Weights of a small mixture-of-experts language model, trained from scratch on English Wikipedia.
Size: 10 layers, vocabulary 10333.
Experts: 48 experts in each of 10 layers, 64 GeGLU neurons an expert, 2 picks a token, a softmax router, a shared expert of 128 neurons.
Training: 319M tokens, 9730 steps.
Below are experts of layer 3 (counted from 0) of a mixture-of-experts language model. Rows are named gate (a neuron's input weights, with its number), up (a neuron's input weights, with its number) and show model dimensions 128-255. Each number is 128 + 24 x the weight over its row's rms, rounded and kept within 0 to 255. Numbers have three digits each.
Before each expert's rows: a language model's description of what the expert responds to. This comes from a sample of Wikipedia text that the model never trained on.

# expert 26
What it handles: Birth years in infoboxes. Year digits and ages after Born: or "(age" in biography infoboxes, such as 1980 or 39, plus pieces of South Asian and Slavic names.
gate0:131105130147102177116110154155139113126136106141107117137095140113108098142120116090133148134158185130084134093118134101120187161186150103124160168135111121094141133127130108101124092139147126156183148120134162172121160107159144132160115092167090064124148109084165136125126140156131133145096147101099107153144140119099143145133117167198142102119133160126136117140101130107121116149128
up0:133125129122156161131128090131159129114118133113095157139146152159130087147140142142147152108137169098121106140128121099170085109151124121082108140103125124136121118112118132117132107137144123136079101149100094167053142147130125079111153181112163112121163156160145163099135151122123148107179094132105154159145124093113105090133164123155126140108098136161124113104106138092129060113148

# expert 22
What it handles: Closing punctuation after numbers. Closing parentheses, commas, quotes and slashes after numbers or words, as in "(11) |" or "July 28, 2017", mostly in sports text.
gate2:143163071098214113133103112138106104099131103105123144165086122151085136111124138129129096172142136125163130143143135135114121111152148162123190097123128169129133121131142092100123178122124122160079110172145155139113124096152121145123088051132167090126119146076123122119102130142131122101167132122166116141125131137110133130102116135108154106138141109134128094068100174112152144156133
up2:112089131108126111140131147130111081132115130106121182109115159119135152107125129117102141141126163108121131114141122136113112137136142156186094113154112095115077125124126125128131119114100141066134184148139135146173137175138120131125069129134158101148158130143064174145118072139144127109131127140128145101085143115150118148137104168185137138139143151120138178162118103131110145115117

# expert 40
What it handles: Clause connectives. Conjunctions and clause links like that, which, and, but, because, especially after reporting verbs such as argued that, stated that.
gate1:118145096127153130187097140080145105143131120073109168182156134115149146121120110121149096134135114189101115142156099122138115116153135071115120155100098129156111115149128116086099114132112127138143130110122118125130138158125150155112172113093137119123131146167157126126132135181151125149107133147088166127150122086130084140134129101189135127083120111128149086094086153117125154118150
up1:093120138142181136112149090122151128106124146109127133122154137157146158153139139135102183119131154101169121148114133139106115106119126105088125180091144124160095125116107171120126145084099130148136147168133111132152120139123144130145129170130133086157124072142111151219117150159114113127104139145153118117097109146133158082163125102116110114130071139155143130091160134113133126172146

# expert 5
What it handles: Word-initial prefixes. Opening word pieces of Latin-derived words and prefixes such as un, dis, inter, invol, investig, plus titles like Minister, Secretary.
gate0:155169129138162128106168122178132093134148119115156154125129151153155126137127144114119150166120125121196095150116092103132100128143117180153118115146154133144145135147133120125129107085134138117120086107134126162141130150096101108116190116106104115138149127140099089139127086125107111179081129115153117128108108157104140115093119152105132100106125106083119084135108142183124158149103
up0:123140106134165152141118126124147183129135151145127120125109140108119093115121074130125119089144138095112149129157099118146164130116130147143060108153091135126111119119144115092109109144129077123150114106136119093113097168140145110158137104143142142119106146111151128145134157169102139119111098136122106120148116180127112185102136088115114073123137162107108105089118159103156082088149

# expert 15
What it handles: Media titles, numbers. Words about media such as TV, episode, album, film and song, two-digit numbers in scores, and mid-word pieces like "om" in names.
gate0:133148141131160139130106166084141122107134173046125134159128123159146115160141135117126120136097107105138161101124110087103132063099158124155165108121141109088162142125111147175129143100134114086155132125140105141128086103142126119074076113169116114084129126149116123105151082118108121167115149155142174095120094158129058140119140133140146147119143124105122153125149165143085152124127
up0:152119106140134129125124129112154172106157132132114083090097125155135115120144114129097132165137143122095125131125129141131064163127148139160144153134108151138103140104179097117142133111125109165158095162188157114115079095140169104151130123133109196167142129129119075125148103157140135120181135098106159149159145140113144150091134134146117153111140116111092095110129143132120167123097

# expert 34
What it handles: Capital and lowercase F. Word-initial F or f pieces, as in Fraser, Fellow, Flying, funded, and FB or FEA codes, plus digits in sports tables.
gate54:125114163173119116130126121116141148168129098154165138180125129124123109095125166133127161093112083135145112133137128102106114081119067131151109144135118136183147116089136109114100143096111091110130110104133136115125153137137113086125113107108128142111128136159151092114113144141120116144105114170122143117149106149110133092140133129114125116120135090125148093166117137117143150126104
up54:179121131130199110143117186092101133121138130096157154104130135113177161164098170095139127119130140142140152100078125088078100136145075094105153076133144139122109117165146084107139145058135144171096140105144110116145161152157104127130126140117104135139112122104159128120112135120131138133141144153077132130132130142108127104128126095094131122134106107105109123126055094148160110145118

# expert 24
What it handles: Sports career text. Football and sports statistics tables and match prose: played, against, goal, in, and table headers like Apps, Goals, Score.
gate1:094173114134161115112115133158137156116120149147126120160122118123089126104124110111105148117131118087147144152166147139182153158131134141099150121100134169128151105158135073087140118112163133134157109120154141149154131122146128135135128117106162099157087195094170149108162078143104136105107154103108136139133092147123108081116137110130118121112113134091110084147106136151129176187136
up1:108117167154141113141160146125109128123097170145160128193137118142136132093148136128136120114119150119162117130139092076128151129118151138115150146175171120145145127124144107187144147123105081105116165150099147142130165073124143148128086107119128158146138175128086104114116114090131113141151118139137112142154161113091109125119115143130114132153128091151123148118164156053162123112127

# expert 6
What it handles: Vowel pieces inside names. Single vowels or short vowel pieces right after a word's first letter, mostly in names and song titles, such as B-o, Jamm-u, Boog-ie.
gate0:130073164159123165116106107100117104095119176135138136163127105092155107133134161104139117133145115126120129110117121116148096100115122125151125093123171135142119130139173120092121120140163103106110135093141107132084116144115114139080138098117171131136148212139195144142119088115086177131127174144117115133129124097116140144129105124133144099100140166131131173095122141124098139134142
up0:188097125138121127163126113151132131177162187126175132112077099092119138151165128116133123122130123059156124128104105107123162132093132159104160134132125142110121103090077131085114126143148134113099110101106107079128145106117140058157102097122118124098125106074154110138131130120184130144106106111172097164105108118148137136120109097119127094126138107106117173120140130155131128163140

# expert 28
What it handles: Plural and word endings. Word-final plural or inflection pieces such as -s, -es, -ions, -ets, -ts completing split words like connections, permits, releases.
gate0:105109158091103141145140128106129121091148120116083088146121127141118140121116103136133124051147123164165105121129139173147145088131146133134114132105159113127127124089105112098149120087113140084122171117113163097160161146150122154106131125124120123155132125138127130163151115103113126108143122128116089128144131144113138104127125103122127132143168145160165078128138112153118134133107
up0:125149094158116136116101096167151083146116126146119082150121129126096108119152092134116113109121163127136125119138113131107163144116134118143105151114188150128095100145145165142140079120113153127139133131121184116131151116096100069134115123069144174128129119119126130139115113105130133127135169107105152125128100141095161159114135134138133178096114130119128101117106095101137140153081

# expert 10
What it handles: Adjective suffixes and modifiers. Word-final pieces like -ial in residential or memorial, plus plain modifiers like new, real, electric, central, chief, minor.
gate0:127114115151135147146131094150155138098123107116136107153167158133101103137107117159136112117114097133102097135102132112125168110165113155133159130115117151123165124154120122112127144092149130133122093136221135130135131151108142150121139123084169129145155137072084156127130149119131133141098144107154157096116136151151138138151168094125119123123093085152155085159119124154151145135114
up0:105163123158151117123102147134102157134137080137126156138159105092137108114124161112111129150123120116130118100102132133111103130166051102113103137131120130159131098146122144079112104157117122132120143139120154156084159104080107101143148127132131125132149094145168142123115132161131167162144107157156146126138114147141063174148105156119110108125158143107107086128111117105122155130101

# expert 8
What it handles: Definite article "the". The, with the, for the, against the, often opening sentences or titles in film, album and band text.
gate0:107151119157092136143120123124135145154135123118156135114187148120100104120129158107114092167109124145113141131102116154109105103118081106173109102134144107086077107123128145080139141083156103105143126118099147106133152133131104126121116105169132105121172114180154122127155160165130115092159163152120108130115115154118161136151110120132127151147115108128122159152134107140095086162176
up0:154119106114129136151115100096080129124112116159104152155133157153106118135121123110120124106133143145132128112126183151121059137144062119153202140136136146125111130141149168123159125089139161139111111100118143165128119165131181148115064128144151149117126165093093078143152102143131120135111163147143120123129106118065110107104100134122117119109149139149070115173121164147113095110154

# expert 3
What it handles: Mid-word general subwords. Word-initial and middle pieces of common English words in technical or general prose, such as vers(ions), asp(ects), ret(ches), product, except.
gate0:121093178098121106147134102177102140113138100134095166140162169141092132130142093113118151112151098110060124155163162123114186125126111145099177086107115108151178157141156109126132134120167145102115101147139147137123131129117168133109089124139149114130129131060142124133151063120114127133131127138107142138134126121143121098191129078078128135130143157084124137113110162124152141163126
up0:117134121150123130139173138119154187116114166121174086135103098132135130120110138093129140124170132172159146103102099097111128121107123129111149176124137139169152107127145125131140135135144066163203162137125067120126148174091173175124128122091131116155111094161153107107100098122112136125158134161105122138136146166127127082121118158119115115116146111175149088149153118138138147126121

# expert 19
What it handles: Table and infobox cells. Tokens inside sports, election and medal tables and infobox fields, such as decimal points in times, "| Turnout", "- Date of birth", ") =".
gate2:155198107129118092096114122128154132142100152112122127096095120133134122117123151092125096083158087152152098131123104125150153082090086107137136126101152142117129124107136140135113125115109121131114131125123097148132137151137137146174126105100165178135151143117175117134173106145122181145143115141171122111140162141140120138114093148117132101116122156142132131117086109091108147156148
up2:115118136116121136119107158136131168130130116120097102147105111134107155080128161114123133123074126144107129142100121170128137113140128091100086106094115156090088064122126157123117154125094138126116136148106135115132160119096130120110115093106125154114129123104164166089097123120116117101149152163144138161135140097154146148141164091108160118090139136186147113138133153194126154104157

# expert 44
What it handles: Mid-word letter pieces. Single letters or short fragments inside technical or foreign words, as in hyd-ra-ulis, dif-f-user, Itti-h-ad, nuc-le-us.
gate1:114166102120159105140120136125130132085147128133136116072121107167143131123132116148131115106101098107112084101131123101119110167142138139156126152151130151119087106156117132082116121134148125152082135121113112085093149124145132106174171118096091146126141102117084145093112104120119085137103161094085110189143145121109130124138127132164092109142119151093143171086129137159124126128122
up1:145157123150174128125131152115098133157108192111100107126169119125119120117130142123136110175119126148163130196162120165104127151144124146150125099144165110173151119115089115076141141137139146133114113141100133106107154156107098122085109119192104132127127101130094107127152129158124127122070156142150148136139102118130125154133101093152159139105163101094122074137130146148139118110131

# expert 33
What it handles: Lowercase word-initial letters. Single initial letters or clusters starting a word after a space, like d, c, tr, D, B (dimly, dies, crampons, Bachelor).
gate1:122136114146140140133122135121149119142115108146122110115096107129152088109075157138142092111083159153192107124148136125111168135124134169115153116145128175112101149135109115107154091136121125104075129149085151126130108125151151124121097155137147142151100134081125102153122125144169151132157175110120106183088105072134109124119118122076145113103152165181125126113121116107111128154092
up1:119110155135150095132130153138115150123122142152101141145216110144149142154143124123143136116149168116114178129125145105124089119172116106148108155107142114139113143155123131112116095088169120132133082129197126101157150089140100140122131119084109118137109081096122112151085145128164097120118089139094165128103129140126117148116135156124130134118130168110098118126113150131124087151121

# expert 20
What it handles: Year digit endings. Last three digits of four-digit years split after the first digit, as in 2|015, 1|984, 2|006.
gate8:178144105143097091075124095127144100119118106151115111131134108140137086147141131178155119085134096129105130142115108147130136120189117115122163126119140171090145132131127127142117108128106146168106128091139091161111108132125156117133186075148126135106054077105105138139129155122110101134129153170143133128116145165117137099120151144102094149098134133127110157098181144121098092154142
up8:113096131132141162080145142097148144107138143155126089153156144132134110156117104149119140139123125131132146107135102125132150126174124153119155160135127111119106100136104117109097137119118114197113114157147106127118148110133118146121170135111138160112125153157075121156125157105114097166127129146127107157108097076140108075083126131129138105109153136145131119111110163124110110086119

# expert 12
What it handles: Name-initial word pieces. First pieces of capitalized names and words like Bel, Mar, Tor, gen, tem, plus month names, often in political or military text.
gate0:117121171117122138143160070117170198128130067125091130140138148137106177110140136136119120125131154122114171143135155164141164135117159153139107157143131153108112138136130113135112140103168117116121119119134122124158108128159137120096092124127155126154102106121129142170099146135148147143134103105106156128130110143146125111091122123125081133141114140136132201123113123131146156143118
up0:105091124151105183119133074128127158128133116157152117127107105112125129113115134140120144144093136155104146140138161099105106144160094109175139137086117129120125142108111105147127132134112133100134109132133118107140138126112108091105160159126121183096101144137109081149169152168165134179152144100112124123130087133138109146121143128130112103097131134141111117172091140109118106094122

# expert 9
What it handles: Mid-word pieces, number commas. Middle word fragments like er, en, t, ten inside names (Sumer, Cheltenham), and commas splitting thousands in table figures (7,046,000).
gate0:129116144160134098145118106143155174119142133124078068136148072145135119126168106136138156178116096124091134129149138121124157134134175139140149160145138136145149161113089181120130131099147103093096144138113127096138142124151100147134084085147137131128146153126066087083098177125127127158095136091164097134180160121162103137158134134136123155166162110105136120149115129101125156119140
up0:133123115149083128172159109126132066130116133132111124127137049135116131126150155123123082099126105149140152130126141079121095178109126136126085089162140105135122149146144096120125141121136141148109133115154127138107154102138148130131138146118139118134121124111136119134152136156147133081093120101190127145124171171151136154092142092113123101137119118136149111107126113142100125085123

# expert 45
What it handles: Possessives and of the. Possessive words and phrases such as his, her, their, its, 's, of the, of his, in the, mostly in biographical narrative.
gate2:144104123163131128135153131201154125102121153158159141122178123123107147154156131121111141117096099092146131095147118136129122067132174133141103137109089174149128148142158111118140137134173110113110132122188108129132104125128120142157092112120094164146099135120079105091085108125137112136147152113125131086109116082177092133120080115092096165152141107058109106114116146104140110143145
up2:130158112179110112130069097101134125124142151145132153099158134153111148159132121161126148158163109153153129136116182166123125135100124138118128103142154101146122135159141099129168119143160105186114152114125134138130125120103148175122139110140147114118089083147140133147066097139113139115154118067098108108105152129107100134121134175149130151141100085097120164133141120119136155101100

# expert 4
What it handles: Family and role nouns. Mid-word 'r' pieces and nouns after his, her, the, chiefly kinship and role words like wife, son, brother, actor, team.
gate0:150132169126112108118101118111122137109158155112145148117155054109112106121100131166092134101158113134122110145134157113116122117134104116134142153136112130133061159147126091114150157154106132146117129126123106182111108116130143135132116105100179147146103162154143119076119097123148134117148152112127112144149099116108095136155149150107115128086150155177126163181105167118119057171144
up0:105096084147103087143107145164098090117136117147117173132102079069097088127100057115140147096107100110119121138088143120160099119108145142072133154138108116148108133149137117071142091106158115156184132105132169167128099105139128164148154155128167113175159108160141128133092140165116125096132166153115108094102137105143064118153137147149122126140163131126156144128121156123148126104136

# expert 29
What it handles: Name endings in tables. Final pieces of Spanish and other foreign names and words (Nacional, Candelaria, Álvarez, -ington) inside sports rosters and results tables.
gate0:150131113103096134128082105114149110112134161153139137134132128103109160167108125121111116107127138089115128113072104133148163111140117088128132129153103149144118106148134133136127158160120114096085140108160141079141098135121141176128115124122122134098140133107128098145098135128116164117070101175141086170149107097134143097087135129128142156121099135169118118109135114170145151133165
up0:116121136158115168100134138084196132090095144160128138131146146135139133126106112093149088110095119134128110131108194160131084111095095093160148097125133104147110128151105125106133162134163116126113135129133109150130131110084111151139135119122145125101136182139104131097150103127153153120167147175118173124137075127098158123125076167100153101111124105147147126118127141127123096115115

# expert 14
What it handles: Indefinite article a. The article a or an and merged forms like with a, in a, to a, some, most, often in census or population prose.
gate0:098130127152186109131146145132127115175127133095090157160137141140108119126131096127109096088129124171141144136154144132141153133155109139176084141093106141101099094138155111148120139170150087170105128105150147139152155108086094124147171159194151088093142167138150102104117120101116137141131116124080121090098153145127091106120167130161118124143129072119091117117128122093145179096140
up0:130138134134136151092124166106097135141142127123101137143131110091142154094114168137095123101134091170151143146132105144129128109146162157119080133158136132138147154150141111116095120134148083108143142135116128109108146084141137132094099129117117172120139201122117131157082101160152133113093123177108122130122112135166167151133132158109117141125068139138159113129090174113111119103134

# expert 23
What it handles: Adjective suffixes ic. Suffix pieces forming adjectives and nouns, above all "ic", plus ian, ical, istic, atory, as in log-ic, Atom-ic, Pers-ian.
gate0:075114143132156108123105112128087124116131084131149132132081130111088130103165137109150125104098100166117153107136132118134072147139163137132121116135145145135165099106161148116126134151129125133181130134109104134110114137148131159130158124090117109117139127081096125110106148125133110129134106125123157138178119088151132137153098117129156138114139163148139113135170138144134154158118
up0:133139124145119104142148125132155142126099149112120125157088101090118127112092165129161134124120169108134150058075140120118088146070180118147127128128119120115114146136170135131121139145148113070167162150102101123085143114144129158130098172102140123121130122166115157153125127121128121102105141132112179137143140137160145125149123126125156131135121144142152185134164152139138079097105

# expert 11
What it handles: Hyphens and list dashes. Hyphens and dashes at the start of bulleted lines, in scores (3-1), season ranges (2014-15) and ISBNs, plus list cues like "such as", "called".
gate9:101147134177101151138144107109136146123086098132126153169096102145141188097081138131137124156127106120183130125165150161110083125119126143159133149118138127116164107153138143119130120125135135087109079106089145096080156109154114120138158175157130138106093110127143135125114151107110130104132103151099113129159108125125102116141165133150133118130140080173119112141094096106092172135116
up9:097127130076125134132136136106108137119133116143103131167127154134118130142133142155103136117158159068149118103155124135137171135149097103131107140093106120140050146123112124132090138094128106122179139149129106102129094090147131114109105141083109110116137102170138121136154179161110168130157134113088137156090141162129118100137149127130118141128134138161132097156091129104132129148108

# expert 21
What it handles: Of, on, table bars. The preposition of (years of, administration of), the piece on inside words (resonate, tonight), and table pipe separators in sports results.
gate0:123131111136140118139099120134128161120136133110174155135113133158104102091097117166155089110149141136125119118134096159126129096057118136166111153112106137095113126144150153175135145150151145122129095099105141132134136122151113089119147106166129166109109102137088142154134105152111126106115106131160126110106135149149119108114141145140107138136132171124120166147131141117135140131103
up0:141140106154177143110074134150144132119146118152144104153188139146157103079104098142130118131151180140091154139119126111135144086126136174142148145164127142177106120166162101174137112176137084114134078139104100109174136123128153115141139129117106170151164114126133120131115151107156135156163132131108135117126086113100121153150140090153104100141146090140103110127154113108151126121120

# expert 32
What it handles: Noun-ending suffixes. Abstract noun endings like -ance, -ure, -ation and place nouns after the, such as performance, capture, home, Park.
gate0:139123162146106107088153130137142151121147162116097106058123179098138163092128096137124116136124125154140092119146123136094168118135092144149120163100175166133173198120140130120137126153111154124117151138096096126113124105137113107180131133127108152152172108177127123117129095142146137112138129145106099103140160109155110139125102121147126143092134185073136155080192107141146075111140
up0:140106135160139158145103104095140134099145138109147139137109170117139124128146090166115141133153135187127147099148107084094128115101127130136120124142148117118153135166105121112112141134099127131161154108146130134128149118081121117062150148117102131138113176145106116122100148097155125146125093134117154100145166143165129128090093122114105161083137107180137113123144088142134096108119

# expert 38
What it handles: Place and organization names. Capitalized words in names of places, teams and bodies, such as South, West, Cup, League, County, Royal, Army, Football.
gate0:129156144122163148137131139141138117140107139162156133134144133151121115126121145085136168112123119155137160114129113139121121078158112109118174130139119157113133126142153124084085089124110122154094124064150127135157110143131143133144198073100064117121154116108145163119091135096109119153130146121187127070096080127117131100116080116153121167122177075156142122080111152135119099115133
up0:137144129122113121175091134127143144112160160124104123116147180104144096109082092132107135132097169165152097126132158150080132145138079133098104106130098135130169059116139167111147148116126177140127092120134107117114105125153108110106144129131141130122132066129158146139168126087120124094107091143091168129159157116149095147129126106162117135119091127127120149127159147141130158141110

# expert 43
What it handles: Syllable "in" pieces. Subword pieces like "in", "id", "et" inside words and names (bas-in, dist-in-ction, M-in-or), often in census and league tables.
gate2:135156144164117140186152128127128194104123111122114165097146091137120133147122139127140165128131103123138165128102127107128130095124128140087120086119118179107114157132112123080148101126106136139101135090116094148142107101143177146117148119105166136134116187125152163116089136142085138132117126140204189164103143120105096171144156133116138129145101170121120064128135137105109118156116
up2:107122153113077134072118106124112135143103124082123150127152178117121141139170144130123144161124095093134118139102115142087157151174095118154127133159140129107166158154110144113099158113086135094161146136138122128140089161124143134121103140104119145161102128120135134120180135147144119091120121108099096143096085160175109118139145087109130108114148130125099149182122161090125103107186

# expert 7
What it handles: Name and taxon pieces. First and middle pieces of proper names, places and Latin species names, often in taxonomy lists, such as M-oll, Sant, Ell, Bel(ize).
gate0:155133161129128127173108122132126132156163141125139127102140155161107157132140154112125117087103144111181125126113126090129115094146121125112147163169121179120168109134112107118070156205136113154121134109149132112137166060136134095156123111091124100139128116146089150149088131154155084067098134124133118124109133128127105148078164106129087103139165121137116086129138093101124105098100
up0:117166133116134120151140114122134159123140123104120143140164113102142104181124165109132127127082121147137149084161113153093118123146122121130151106117158128117146104096135128115152140130118117175123148094102118101159136144153088139125127161146130139113104141201175122148142097112153114142094124137122095099112102178117125121143107120165107140171104075153124111109076140107132143151169

# expert 41
What it handles: Years and Slavic names. The leading 1 of years after in or commas (1809, 1535), and pieces of Polish, Romanian or Czech names with diacritics (Bełchatów, Pełcznica).
gate1:130125131094123121168159144121142123151148159153087104147100164139132133127164154109102082119122126130177101158069118117098156096143131152110119123119114143149144140152155110153092085145136102071119137110081130136145136142116143108125121106188147120163104186143128123150099133103091105129159147111132115130136163134167153134137130139115131111098102127118116169150130109109108170095115
up1:129184094086138125185114159112138094126101115104108139146140088134061150159151130109128168121110091116096136128166123135150141087186134179125134133073148161071111152105144120155109158127134130126148088128113105093155103116108108171136141165127122123112129139129126138145135131136129105128119101107163143124159132153113151140114129126159121164149125158145160069094128136143140151119132

# expert 1
What it handles: Copulas and capital starts. Forms of be (was, is, were, not) after a subject, plus capital letters starting names or table cells after line breaks, like N, S.
gate1:142133111157114121144144090170130112079144141092094164133101099074117113124150146095105137139087079155129084099153106106164131120125164113139153122140209118094164092157121127104141167132133136119159169141124136137184152108143126121093094115088113143132144132113116092141134151126149140104112144111138159093079129151155118135109114122089127084159157124137105120111152157103181087138137
up1:118176169131105139186112130119117145139144122133104142146146133120152126154146102119136109119147174135107131161125138140129136137116143120121103141140148148131121130116135083108171112136121136140104086145110118134079113149099146106094168116083156112134130066134148162144157127123132141127139073122114126122138123128122170129141158101155122112140159118115120141108157107152123097104136

# expert 39
What it handles: Music and name pieces. Music words such as blue, bass, jazz, guitar, verse in song and album text, plus short name pieces like J-ud-o, M-olly.
gate0:129167124126122112118141099108135099116131135083141184115179140139135122135169091153139118143143107103106134134122117125131125123094115116163145148109129128098138149149100104143104134109126143132127110146128092155144126117119137132119146116052161142100115118129156157145152113111129102110125113126117144163130088153122180108123153140121094119102135112128077098087081150126138157164152
up0:127122134120135133073149127115102121137125142190148172136089135075143108149117123130090106134159168064128110172093144131176160180117126132099109103091124127132081104125118139143107113176113113140148131153139151131124148136137169164122087114116098141130099166146163114088139142095122102155130099151111144152149133147096111094121158117119111116140123123130104095139133100151089130102118